python train.py --n_layer=17 --d_model=256 --n_experts=96 --experts_per_token=3 --d_expert=64 --d_shared_expert=0 --activation="swiglu" --moe_layers=[0, 1, 2, 3, 4, 5, 6, 7, 8, 9, 10, 11, 12, 13, 14, 15, 16] --router_score="softmax" --normalize_top_k=true --routed_scale=1.5 --balance_loss=0.00265 --balance_bias=false --router_logit_norm=2.0 --n_groups=8 --groups_per_token=3 --init_std_router=0.0398 --lr_router=0.000589 --n_head=4 --n_kv_head=4 --head_dim=64 --vocab_size=32768 --norm="rmsnorm" --norm_place="pre" --norm_eps=1e-05 --positions="rope" --rope_base=2700.0 --rope_fraction=1.0 --qk_norm=false --attn_scale=0.125 --tie_embeddings=false --parallel_block=false --init="normal" --init_std_qkv=0.0258 --init_std_o=0.0 --init_std_up=0.0258 --init_std_down=0.0 --optimizer="soap_variant" --lr=0.00287 --beta1=0.95 --beta2=0.99 --weight_decay=0.14 --lr_head=0.00903 --grad_clip=0.5 --warmup_steps=200 --schedule="wsd" --decay_fraction=1.0 --decay_shape="pow" --final_lr_fraction=0.1 --batch_tokens=65536 --seq_len=256 --doc_mask=true --train_tokens=436500000 --steps=6661 --dataset="wikipedia_en"
Below are experts of layer 11 (counted from 0) of a mixture-of-experts language model. Rows are named router (the router's row for the expert), gate (a neuron's input weights, with its number), up (a neuron's input weights, with its number) and show model dimensions 224-255. Each number is 128 + 32 x the weight over its row's rms, rounded and kept within 0 to 255. Numbers have three digits each.
Before each expert's rows: "gets" lists some tokens that make up at least twice as much of what it gets as of all text. This comes from a sample of Wikipedia text that the model never trained on. Tokens count by the router's weight.

# expert 67
gets: ".", " |", ").", ".\n\n", "_{", ".\n"
router:114102146099134192133119129139104149116173092128144085133078107150118138109111107133090089099126
gate0:114169125137133074130115082126121122122137127091151131126167137076105124138186120159165084132121
up0:117053085143114131152153120129144147115100150072078115188190132078141148117136113115092116182140
gate1:096177110122119072163130055158118123089073115114108138156122121129096179071114109098121111128174
up1:176110153150149109158136213166184108188127123148100143157079152169105075077121129082100164155154
gate2:149117162109083119119143157146047148131146119136087142122139093103115114121106155071084140162128
up2:108147126112096131083100096202148083142136146130082153090161201114071154101132152100112114181173
gate3:077182143093154094146185118082131131120108086145160076155133146124138131114153109096169112104181
up3:124120138062146162121081158138103052110163068174139168162071101119088147152102158134156077169127
gate4:123186133168116172152087146144132075168070189071121119144145122198115097081127131089153152133132
up4:059101126100059108102136109165136138117168096170134127210147129167124080170112171131143126103140
gate5:085138190100109126138113095124132107153071102058128102090124173144152145168094145082073106130093
up5:169164088172156131094116121175115123111186129137135137143172133107173111080125127163099215151180
gate6:092085109121165129134118070095125125142193101150164166126102097127101088153091094132119079097162
up6:120039111095128151089142125165123133102139111114142155131116116107118132162175097111053128121100
gate7:123112125159100202130123176128130142125136157147072141098112098108139107125139113156102164083143
up7:118137174165163137154148133100106096139129141206156095136131098048158094101088169091127165052137
gate8:139182102108139093174099173106135181126145118144108099061068141130119103033080084168138092104080
up8:076133163200101125164146114126123082085138166104130177150103096192107164127152189116060131108154
gate9:114170160094152157159139166139155146110152124132169084154123147111145101153101170160141124161160
up9:115095137119108094157135130144105087132143185156088145149124137103160107141147170102167166100097
gate10:119115098178108098124053106108131048102172153134124049066106133111147147090155065152105157182191
up10:127137141123138168105128155167094207155103140184088106113106109090174089167078119150101102138166
gate11:157120134127207159091201132148107139015112115139139092159123124166127149158126092150111129109149
up11:131088136138121200129062132199132109174156119147085072108120112106099140090097191175102085129175
gate12:132135135140082113168147115207137211128141107134177090120145159101089072156130174117159166135131
up12:113124126114106144140112145132137074149167087131102132081117105148108157140108091083107112126110
gate13:191121157155083082169122076168167163103190127129109108146116100155174131088129121100127181101136
up13:084138111142137155165081066127104130111206113175097158119168066127110134115090097111115122100109
gate14:163113133210122162075106131111122185129112078097110092120127117129195103113155150041080173127115
up14:139148170104141149131123177119159170143104138128076110174115156138148166161129165117164125114141
gate15:151124172104074133192118135138141117150208119073170108165135163191153153026068115081131146146133
up15:126150129172149169224088155092142123081105102149097188221098154115124157165131154102163108078114
gate16:113094131124137220126139085146130152075101114145085152119132130088101156192209094157160119128063
up16:163142103117156149134126151116148113190121107179147113106129030185188089078145070109153127113134
gate17:111121113136126152135034142155089153129147143114171118105198131140145102095148084187119096151113
up17:123116082128170145138167121112114125159143165134079096169126092127105079172094158172137155104204
gate18:120104166149101255080180100086117115104128126075127183093087085167106164107127130122078169164190
up18:101130088110135209197136147129158081086136086125123163156104155104159115164078165095126150173135
gate19:101156100124146115123152161154110074113153153135147148154130132137148150126172087201140167138179
up19:147109144127162065084117099183119119166115125101110185156093124116118162115132108103094082165140
gate20:204124123093098110124156165181169065105183104138141085184160147164101116088096175141108119118088
up20:122100077097124139116101103179173126103132164072126103147143150121157116130122181110124134157148
gate21:134116137179150169097174125153116137103141152105183163117137103120132112093121155105132085121097
up21:118157118122139106150129122108132072132112126116099119214140164211172155125137158143156174129162
gate22:162157125156087133130159070141099075161052085128146130120181097136181180113093170173097063100155
up22:090114119141212081123117132185116128125101177153138139165085100099139121108093112132095155183102
gate23:100189153182113117139094105140182123105080130154110166137154168169144148126133145145130195124072
up23:108112172132143082112217185099082171045116120179123110094137123147154075129119161114117129150144
gate24:148114107135075151166080071112147136120073126099126162110093121099143126187094119109109153093147
up24:097084128097104077141086120078122120128124123136121166128117150155174148171139081123083134058174
gate25:113141053077142126128134141133102116093187111161138108077133187125075151137082093093122099173133
up25:167156076129141111079053123135103136112122140156108129114160160056153136096142106070162163074105
gate26:171116112174223155147124134095141116121135123140136135106095155110135107106070178156149085133113
up26:100125107150181159073149074123140129142114092115093148167130126117106130139077107043141185114129
gate27:132131142168067143145144155117119130128161152183151109168140080143130143160144114101125082135116
up27:095134092144173140154168140140134155099164132130092104117150088090095084149062177162127163081103
gate28:108133148123174123115100118148153128135203093137180144120135173080168125141144065118099114133126
up28:116131177147085154145171207083142188151135146066088196140065105135174093115162157154158078109134
gate29:153159159058114160172126127123164132157132135148180134151159108073127110088147107074231139145201
up29:082138068158215095104130123119103126119149124112097127113096178182125094131136153118110138105103
gate30:110156142090173190159109130132109101148065093105144125139171131106172164074174150131122110139162
up30:167117164117072117103182084152143182092091159109084149136078167082127146111159092154071120131066
gate31:163112134136137118098156162164128105129105114146144145105123125152119143117085130160172126156103
up31:152079141101125112177159171155133144144171174153126149142085174128116135106111150109120133151075
gate32:132126124136080131147111097071091120067109066189201151097106091182153095139095091154109185156131
up32:190166129102106127108163111098133157166206100091156140098122172098075130023125192121136117095134
gate33:157131120150177127195130117190166167087110120100097170172128151152099173117142104149151145147185
up33:106105141107077072174137136106157068214193113168152137136135140098111131136152136096126092173113
gate34:135129089111076116154138158140147093146088191116182137129174145117166161116137091122148130139117
up34:199165128078075121097160135132128111108156084090118113166114093120080149095155067103136123068107
gate35:116148086059128103094084124112073152149149157117138085131143145175120086145135123077104102154099
up35:109127113104115097195074102117161102194121158128159131134083156147084094081133105107123155147061
gate36:137133117187101117175168133188098091120119138180160154114157186108097097081139157078125099151069
up36:144111106099145113125090123146088130104196121168055177108119127086098118087153198137172156123152
gate37:166124156088143087127115160156112122118128152182177103135132108110139131107134101100130081115146
up37:152173154121127122105151117107188175163127061125120135116087132102096109073180188203159164138118
gate38:134126151126163092138056133150129114103095151145149135088068153123169126141121146137142155089153
up38:146141113088103112188135138123096137088138106103117154129151090179094060140144101132110120118116
gate39:108152142089131118100187160129160147106165124088191118151172105182102141094149167160158139102143
up39:138207100104086152137150108126080097140114122177108126120088061087130186149169119137113084142133
gate40:152080153106074147094116166145123064144115152122152102127099136121121218113123075121196138198149
up40:135099127044165116116113100141137077184125149073176135176111163112139077114069153123074102167104
gate41:155145115102120150135163149069097142082106136150119129209139097140114148096172176112139169040119
up41:101211129125188145117107134152125187094129177063079170136146144081140065117111131101087107116130
gate42:176110123120117103134121128138139148154132137139122118190157104124104130143179175101118151176115
up42:107105115094187138110171195127131105118153092102115167128113134151165145126176118099072089164130
gate43:132136124144123101092123165095114151140136040148107163101185105175122099138109094161130133140196
up43:102162149130098133124116130084064172140094149086148143153149043111167113148135084078109117146134
gate44:107147053107041145041112134132103139086166150131135087148071139061141174098153151105096153202114
up44:101154132151204055128094144195098097165068147080109114145154161114065091144088173127101138120144
gate45:143137100111146135059108085139097120149169063113148133163139139157088085137137111101087072125127
up45:162118124144092113126158126130207168103070130100103108123121141113152053103096130171083162125170
gate46:116094145177165121118101128117119087119109135129140162175065073110165076129117086077093075146118
up46:139084154112125151102131114145129131139083055103084105158100127157131201142134094038110121098141
gate47:136097085113082098199129129171135115076135082115081145095135191059110095105046110140138139139123
up47:103124154153052176119134124107117123119138094119116181048176111092082157106162128106129160118122
gate48:181118156094157105177124146134158103129150204139154123112149089129105123080126129133146122151138
up48:181079126177139111148086140209174161132121138135143163170095105123145119147133176109090172146072
gate49:119183144158126147128097101114125178087069110181196090139093165115140138116076096141118111082083
up49:151138140140097093122118111142106169153105121189139139045114147091139171144140161129107098127088
gate50:132073120182120154139132131164236128121107039147157108091139113125151074087125162140109128101150
up50:123172117159160139078109114095077157109123161163123110134118099120113165122133128131152070051138
gate51:181080122153139118132144097092157197109083131118103124080145123138095083072085135059124126153137
up51:186161197109172111140107133150134092184127089094124175184115117085133134158139143083120107108098
gate52:105139087157172186148159122148145145069209160145124109124091093069101189086105113143152161093198
up52:156177163099161149078129130177107116106084104143128160137100143208098152120149146116187065089107
gate53:166140141086143151105094111140181108119129104107157119082144122114133125076117152111139182102162
up53:152122083125130124207154132098082137116106125169124120098102076092160160161132136108168073104126
gate54:163084139080146162136197108187144102123089127177099134144160135126097118177097112083118150137060
up54:112177171159148093161108093127134118125092161118094176153122077153093103153193134166194144133092
gate55:127115154137122079129159129171106176108109134118099100120127103181131132106083131148145125168120
up55:088077148109135136129121049142146089182182076063086112123156163115131160157151110098144087149162
gate56:116128074123141123187132186142089093076182160105137111109117067129106134173099117149145168134094
up56:120193139156157141111103103129176128150079134170110119154169147159097137151135175095103123102183
gate57:098091110100091189129049162078198094092137140157105084077073146125114180104162131151138127148127
up57:162116169132160155149074164056196166137152145076088148109126156143080123106146183138061123132138
gate58:167122124085109159126126105100149121083109133116186107069151141201120112133144148132103118145121
up58:106120154159183126178104171137141144166149099086045121089150148089136110140115127152177136102166
gate59:129153152143094080135107086134134148123130131162081079133079114099085142053142146159164155126132
up59:113126143072092119108163199160147098105104149102136178110088110119155102128079137116128124143140
gate60:125154116062128141157100176166128107110107099145048192140194139098113159139133158100128104136200
up60:127168162121173132117217148127118051197133137128070142138143132158169156094128136149133115093161
gate61:135153179100095138094130189096134130158169142187076145157154189167096087130095140077106154157115
up61:114077057103131125161121147112101131102156146172087148121167133067150118089107142162139149144064
gate62:148122081049083150057162108101142123079116113188120124117140117139092155088140091148129147138133
up62:096125176084111124125104110129135090093139087154112122119145146131037151058111153196171166152122
gate63:138169123159034141115134164080123128106139124172166070078139128155128171123131169117155108140091
up63:069073120090101150124122136113104132086085075096105162183113121117101085092153128128160082065106

# expert 42
gets: ".", ".\n\n", " United", "==", " e", ")."
router:132111143097106072111085174148139135139162104089109114150186166178181108061096138100092181127120
gate0:155139103135165153150132149157174196086130143154127158181146113144154138162082119107173105144112
up0:138107102114090082120141153138115096155151118158141144108137074172121118106127202137120165138112
gate1:150161127110113108161152131188102125107143119119132064174158126124111118116173176095146149110172
up1:146130182112056127126143085165101131113068080128149129138111136166059119110083152175161161125165
gate2:176106133131140045097097182116108096092094113144102106127162167068146100110127141087156154143140
up2:175162129090180082129131182124128163096107114140117208116112108136132087113158103148095114169143
gate3:186158139130168140093157062124113130105142087098104067150056132185102085124143147170148094098122
up3:119152103074162165133092205137142133109136087088108162123098108152127132126167226134161117170154
gate4:096137089101200136101163056131172169103083165120115113140103083150113173153172169115171068116154
up4:190125071074152108163144135105148165118062164170107128114136128108183093158129084127085122188121
gate5:135085110144071133156162145129106109087125138151187076083175088147127148097151130134144084058155
up5:100130154100148135118150091158176096127114167183163142125079162181085095102105142051142090141095
gate6:163116131126123156175110180120093147104101207125124179133137111112080074059175113188123126093135
up6:151100194130178158086086162131159094154091129078156145141118124124153111061097122081102099165132
gate7:144147131102144165153197112078136145155176101113149094118132157191117071195129158163108125116140
up7:129155151162100097141183111165119153152095101172205138167105146138157167098113112127123090125101
gate8:109166138161142088164123155147135136130142097098158101119089145152119144153082116134114108126154
up8:137107173124159126099109157115107141132126125193099126099121197078149119150148160182142099092135
gate9:163168170085144163123140075111134093117136142132084092158169173124183164103119080086106129121109
up9:115098141172133198121143080093137109169115085135094097117109141103138182149140125121169140047141
gate10:135113121147149077092123110141173083067071123133107130137055173214142177090126094078133109165105
up10:149127086053084124122126155159109116084117113153167126076114135091111158082111120085131088105105
gate11:091126120156129178123120188128113148126062121167151124074168147157066136166174136152130121046167
up11:080148118091171130095116149143114202129079189105138080137088129098161158066105164084106113171150
gate12:140167083137140096133081178095195105165095125147145117184137114117143110126104145077160129145123
up12:152186138092137149174130094126163042184183123130169092120083119129158134129121130142134193142108
gate13:097092096140104128158123143132134084126179141104127067138093128173172169111135114078135129165163
up13:083136121070106122115202103107097159141126090055146138094170125084109153155135150133180102113143
gate14:108092186085121153116156081142079122142136140045158103181159126151121144142145200088126083157182
up14:185159125096107127165126171137100065071072192189175054121117180114182119118141117190140153175144
gate15:106199156135124147135113106141098079106138161142157141129106132162183133065146105147150122143170
up15:119162179112182112134148108122165150117097073062122113104160114107143123150122232162142089124164
gate16:196141139089141082156078131157152059080097141203112143169120098171133099172112106181146091183087
up16:160138148154150161138140177145106120145108104133167121108133172151175156115127130111158163104160
gate17:119146191098122110123132107149144151118116107144101068115185157173157106168160107078140119142105
up17:113164110106145145151172088129139165184176089154104139142106149114108117110112135104100112170061
gate18:109103137142123128106141104177146143165155109132097184094073063129149140094081095113054160068182
up18:156135052138111073161116095065109153052100156148103142099118144143114196142195097173102170145116
gate19:064135060111112163139136189141093166111152178194149122179092148128126139099156134126134167159174
up19:137121122090127159109133186147093176131140135107068086121046076115158146136130155149164108149085
gate20:123141146198171208137186151140122119144152079120123095167119174190086138167100146093115175135141
up20:115209168119157083115163108170140127121174092082088121139154134086158146143065138086094110122142
gate21:108120137082110139155100112127139112054121178092116121105099203122125133144112089110142091177046
up21:080059128095132153082105122154079161129161151156088164183141113044100181121153157109180149126119
gate22:144118126107155113081142148084127157157168125128122112150134152123128143144140067076144158152128
up22:052078141111134196128137119128100105145153141107101075108153138136179128129203087094150143146101
gate23:063097149111101151112158180134129109122108137080155095175108096063084152105111125124141176178112
up23:103060129161195114114088094173162147149121139075071106143201155101156077117169178166156139106125
gate24:125065167144085109109097124160120089113155225157172083119134178120099134106130086079086106112133
up24:135089135118131135154089137143096171139179107153119080187123130138123124123089069191137099142150
gate25:059160098148131150128102142111107112054133120147165146151118089159108170057135163070125147137118
up25:075137120107104153085140148114143176118109109150136119178133153184166176070080119092136146085119
gate26:157148111098145084150185096136146126125141116039122151106136157162149102080161154119115150110109
up26:152171097068090081134119096111094173085147138224144156146078095192181174121157115172107138131112
gate27:139111149113138129095096134143096137112161077132110131158098109072171100162101163155091150148134
up27:133108076102090109134179108129135135176109158140169130118121158142157096180100135122125167127161
gate28:116127119086157157167126061092172126120147110147163102108108144152161118132124167123118106157123
up28:101130148155133150077099118111074114116140146121100108119134153146154142093137153099138170173101
gate29:170092089175092126131137129150148100131105093151157113094137140131093122097161205201055164150130
up29:175134158129181144115125139076096098142092188133133169140144125091168097094111157171115140114151
gate30:141082095109143118138116144098094098114109139090133105134166123202129149098086146116136160143151
up30:149099122083152183077089138163102167170085151094129134131104210104155161113121143172148093112146
gate31:122102139072141156073112130137112163128107116055114164102200161128133068096165156123198135102140
up31:149115069108165148181161121122127146134154084165183128182190086106139190125178167111146121129114
gate32:138105126100131137132163157142160152135165149067163087066164175093122150144103134160130112173172
up32:180068199133152100128095102147105129150124198127136094086142166114141116175132194177124150145086
gate33:140139183166138088112094126130115111145135108125092130086120173148126186128218132148187155106116
up33:140140076126142155145165150162113094107117148159073132150198118122111111139126086150134171151123
gate34:152155128123120106186110060143109078121086145157094087134097173101120175171144079094106161177143
up34:144142094149153131171169173084091130125152133163170140135168109175135179088109150136083107090141
gate35:162116109148135142123084179119146159132123136115121135136114162065123101096159174153054177123156
up35:160134127047131122122117090123109102123113123144107092182097103177147124121185125101084133107077
gate36:116138160107141088143112108153081072168144110199146125159128071201133142109113156119100109141123
up36:148082130121128125114129134190084131183114133122131181148126123105081128127093106123143151160160
gate37:144131192162143111111125147116192097086147083110179110129055095145132126203092194118132151132165
up37:114126119082103097102142179142173169176156171166068130152065135151101148120144124102096102154103
gate38:125151157089083173092153093100110225119136186134153108126152116142129114123105185119185156117150
up38:119116109113125091123136137109126117090167121118133119152130087129169178167067123181141112139144
gate39:138148200153070104181091146056119063151084061175169112131119113112117145112128109160116171135129
up39:141131133140133101145174052140092101136176157161109122128118120133088116107162135188071142072130
gate40:127098113114134140108121127121170141119123117177153083159140102105064151030106140144180142147169
up40:080099168169144067116173096094114084145114159171175099123118053145087170105154069095203104121148
gate41:118086147110147111080123149141183091170114104124118128162118125077087168145149155076141134121180
up41:110074123191149134141140118111161127123140109139073139095115141155094109096129124125127097078116
gate42:172139142081174095187101177150162087140184136060084181128098091168141134083099081108141093168076
up42:114127100117104121197100102106066074165078152130138074166041122127173194125139134082147129092200
gate43:100111048117144149114142163165175159165119175068178144141105125123091119150095139133045126200088
up43:108150137141140166094098087160152141171161128139053070193153148155125111180122146132103187107141
gate44:138067052133104149136166139122173126099133137140109079108089126088164126087181172084140098101103
up44:115143168099112127217138118103090113090107178122088158173102150096143083107106145077116138154090
gate45:194098071138124118132121161132125138130111155116166097114097106150157083093105106113129170170101
up45:120122160098078149185177177068137145082093112105071118073142104118136105117133118099111182079125
gate46:129068166083091089101064152166067136065156101094144127107149155164163131191138189108077120118123
up46:124102089174113094163111129063110105133101177141101081160133123153146137106133164136114108127152
gate47:119129132138100144076147121159140098082102115155197109080145150164121106103136156149146114115086
up47:106129132157176122136150080133186113143143122108073139131088050161118185118180086092099077155123
gate48:157101110056086215155144132085126162143158110101077116149122145092099109132165136145178098104094
up48:157083116104132130139123167104170110163143055192129054182074080158099118117088096127091176178175
gate49:198082164117159122086081099080103088140132134138123118134148097114180158152102134097114072157100
up49:127120177132083162111094154091130149176109113122158096149125133197118106155146156187190114164221
gate50:165110114150122127122146097139103112110122090181116158153056135185156109114106162132107087126080
up50:173086127105101193080136157034157129102120133106108132090166113146179202145162106143134125099184
gate51:145148090113143148082174128100151118119133167152136139105124122176144087128145125151134109106137
up51:085159125114102108106108087121118117137125152119139123120166138134077142166135073077111091135106
gate52:108141174140145108097154157160172111149112152145069120105143104151150165107152160074163139135153
up52:148107103164112167130069147116155171154086146110100159152117126032118138137124123130157131138127
gate53:086159138176074153140071090129140124080086121130139125134148134085135143156104177104082107145131
up53:087088124157105128102117145154159085084071124133128137088132139151114147137123145095117183086145
gate54:137123107114123174143120080090143132086175146103089170051181097113085128135141122089135096178130
up54:172160110130112108114126126149110141185078173076114088131156120139136162197128148091089143120109
gate55:147098176133115114128110130110125135147166104087077107129151086083113085094069134134095186175138
up55:108118138136138138149159141164144126149151153105081191120148179083132114117109123104184135155065
gate56:135123118076148131093096129124131145197138129081137134099130188092118091115091117101104102113093
up56:124133071156146129107101173166081089157188095148134046154077159146129169118071191120135152144127
gate57:160133105169126104110118156138129074136136131147100096078113107167130151145157154147115103116190
up57:118119146105102130151078199131166172098065133120120120184189128116117110152149146091137105079105
gate58:186115155164142141193128149103113062165153123134123142157166136150105115094138134120158155122146
up58:096145159095108074141076088105153129184127100085133189115161126188118082143113147121149118068128
gate59:136168182062098152176166129094130133101128116083064090078147141172145095116125156127149165099132
up59:128113091160087159168171109168147175126143141118078185153124157130136085125138134141118127142140
gate60:089113135153173111180147157094125108158137159116108105107087120143118103060133098044135143220147
up60:128114144189141150117105135129145058130130078103116198118144169131110082118134157080100116136172
gate61:178099102126108106143147239098119065081093169120122074141080167162091141134082131143106195122178
up61:112122136157160122163118115133152115151129128088170163142130069170140136157161109140110164145098
gate62:153122144151084173145153165125177122147077086105151106141151155135100132104097162089092144116113
up62:130076154119140116179164170095144123119078153102092147104078170061105131185126067129130159109103
gate63:079170066096117152153133061114160179183183143090075043100132160130130180059132131106124134117148
up63:094107106104114079177131130088176103138112156159140109078102099153124112100111092178099072103075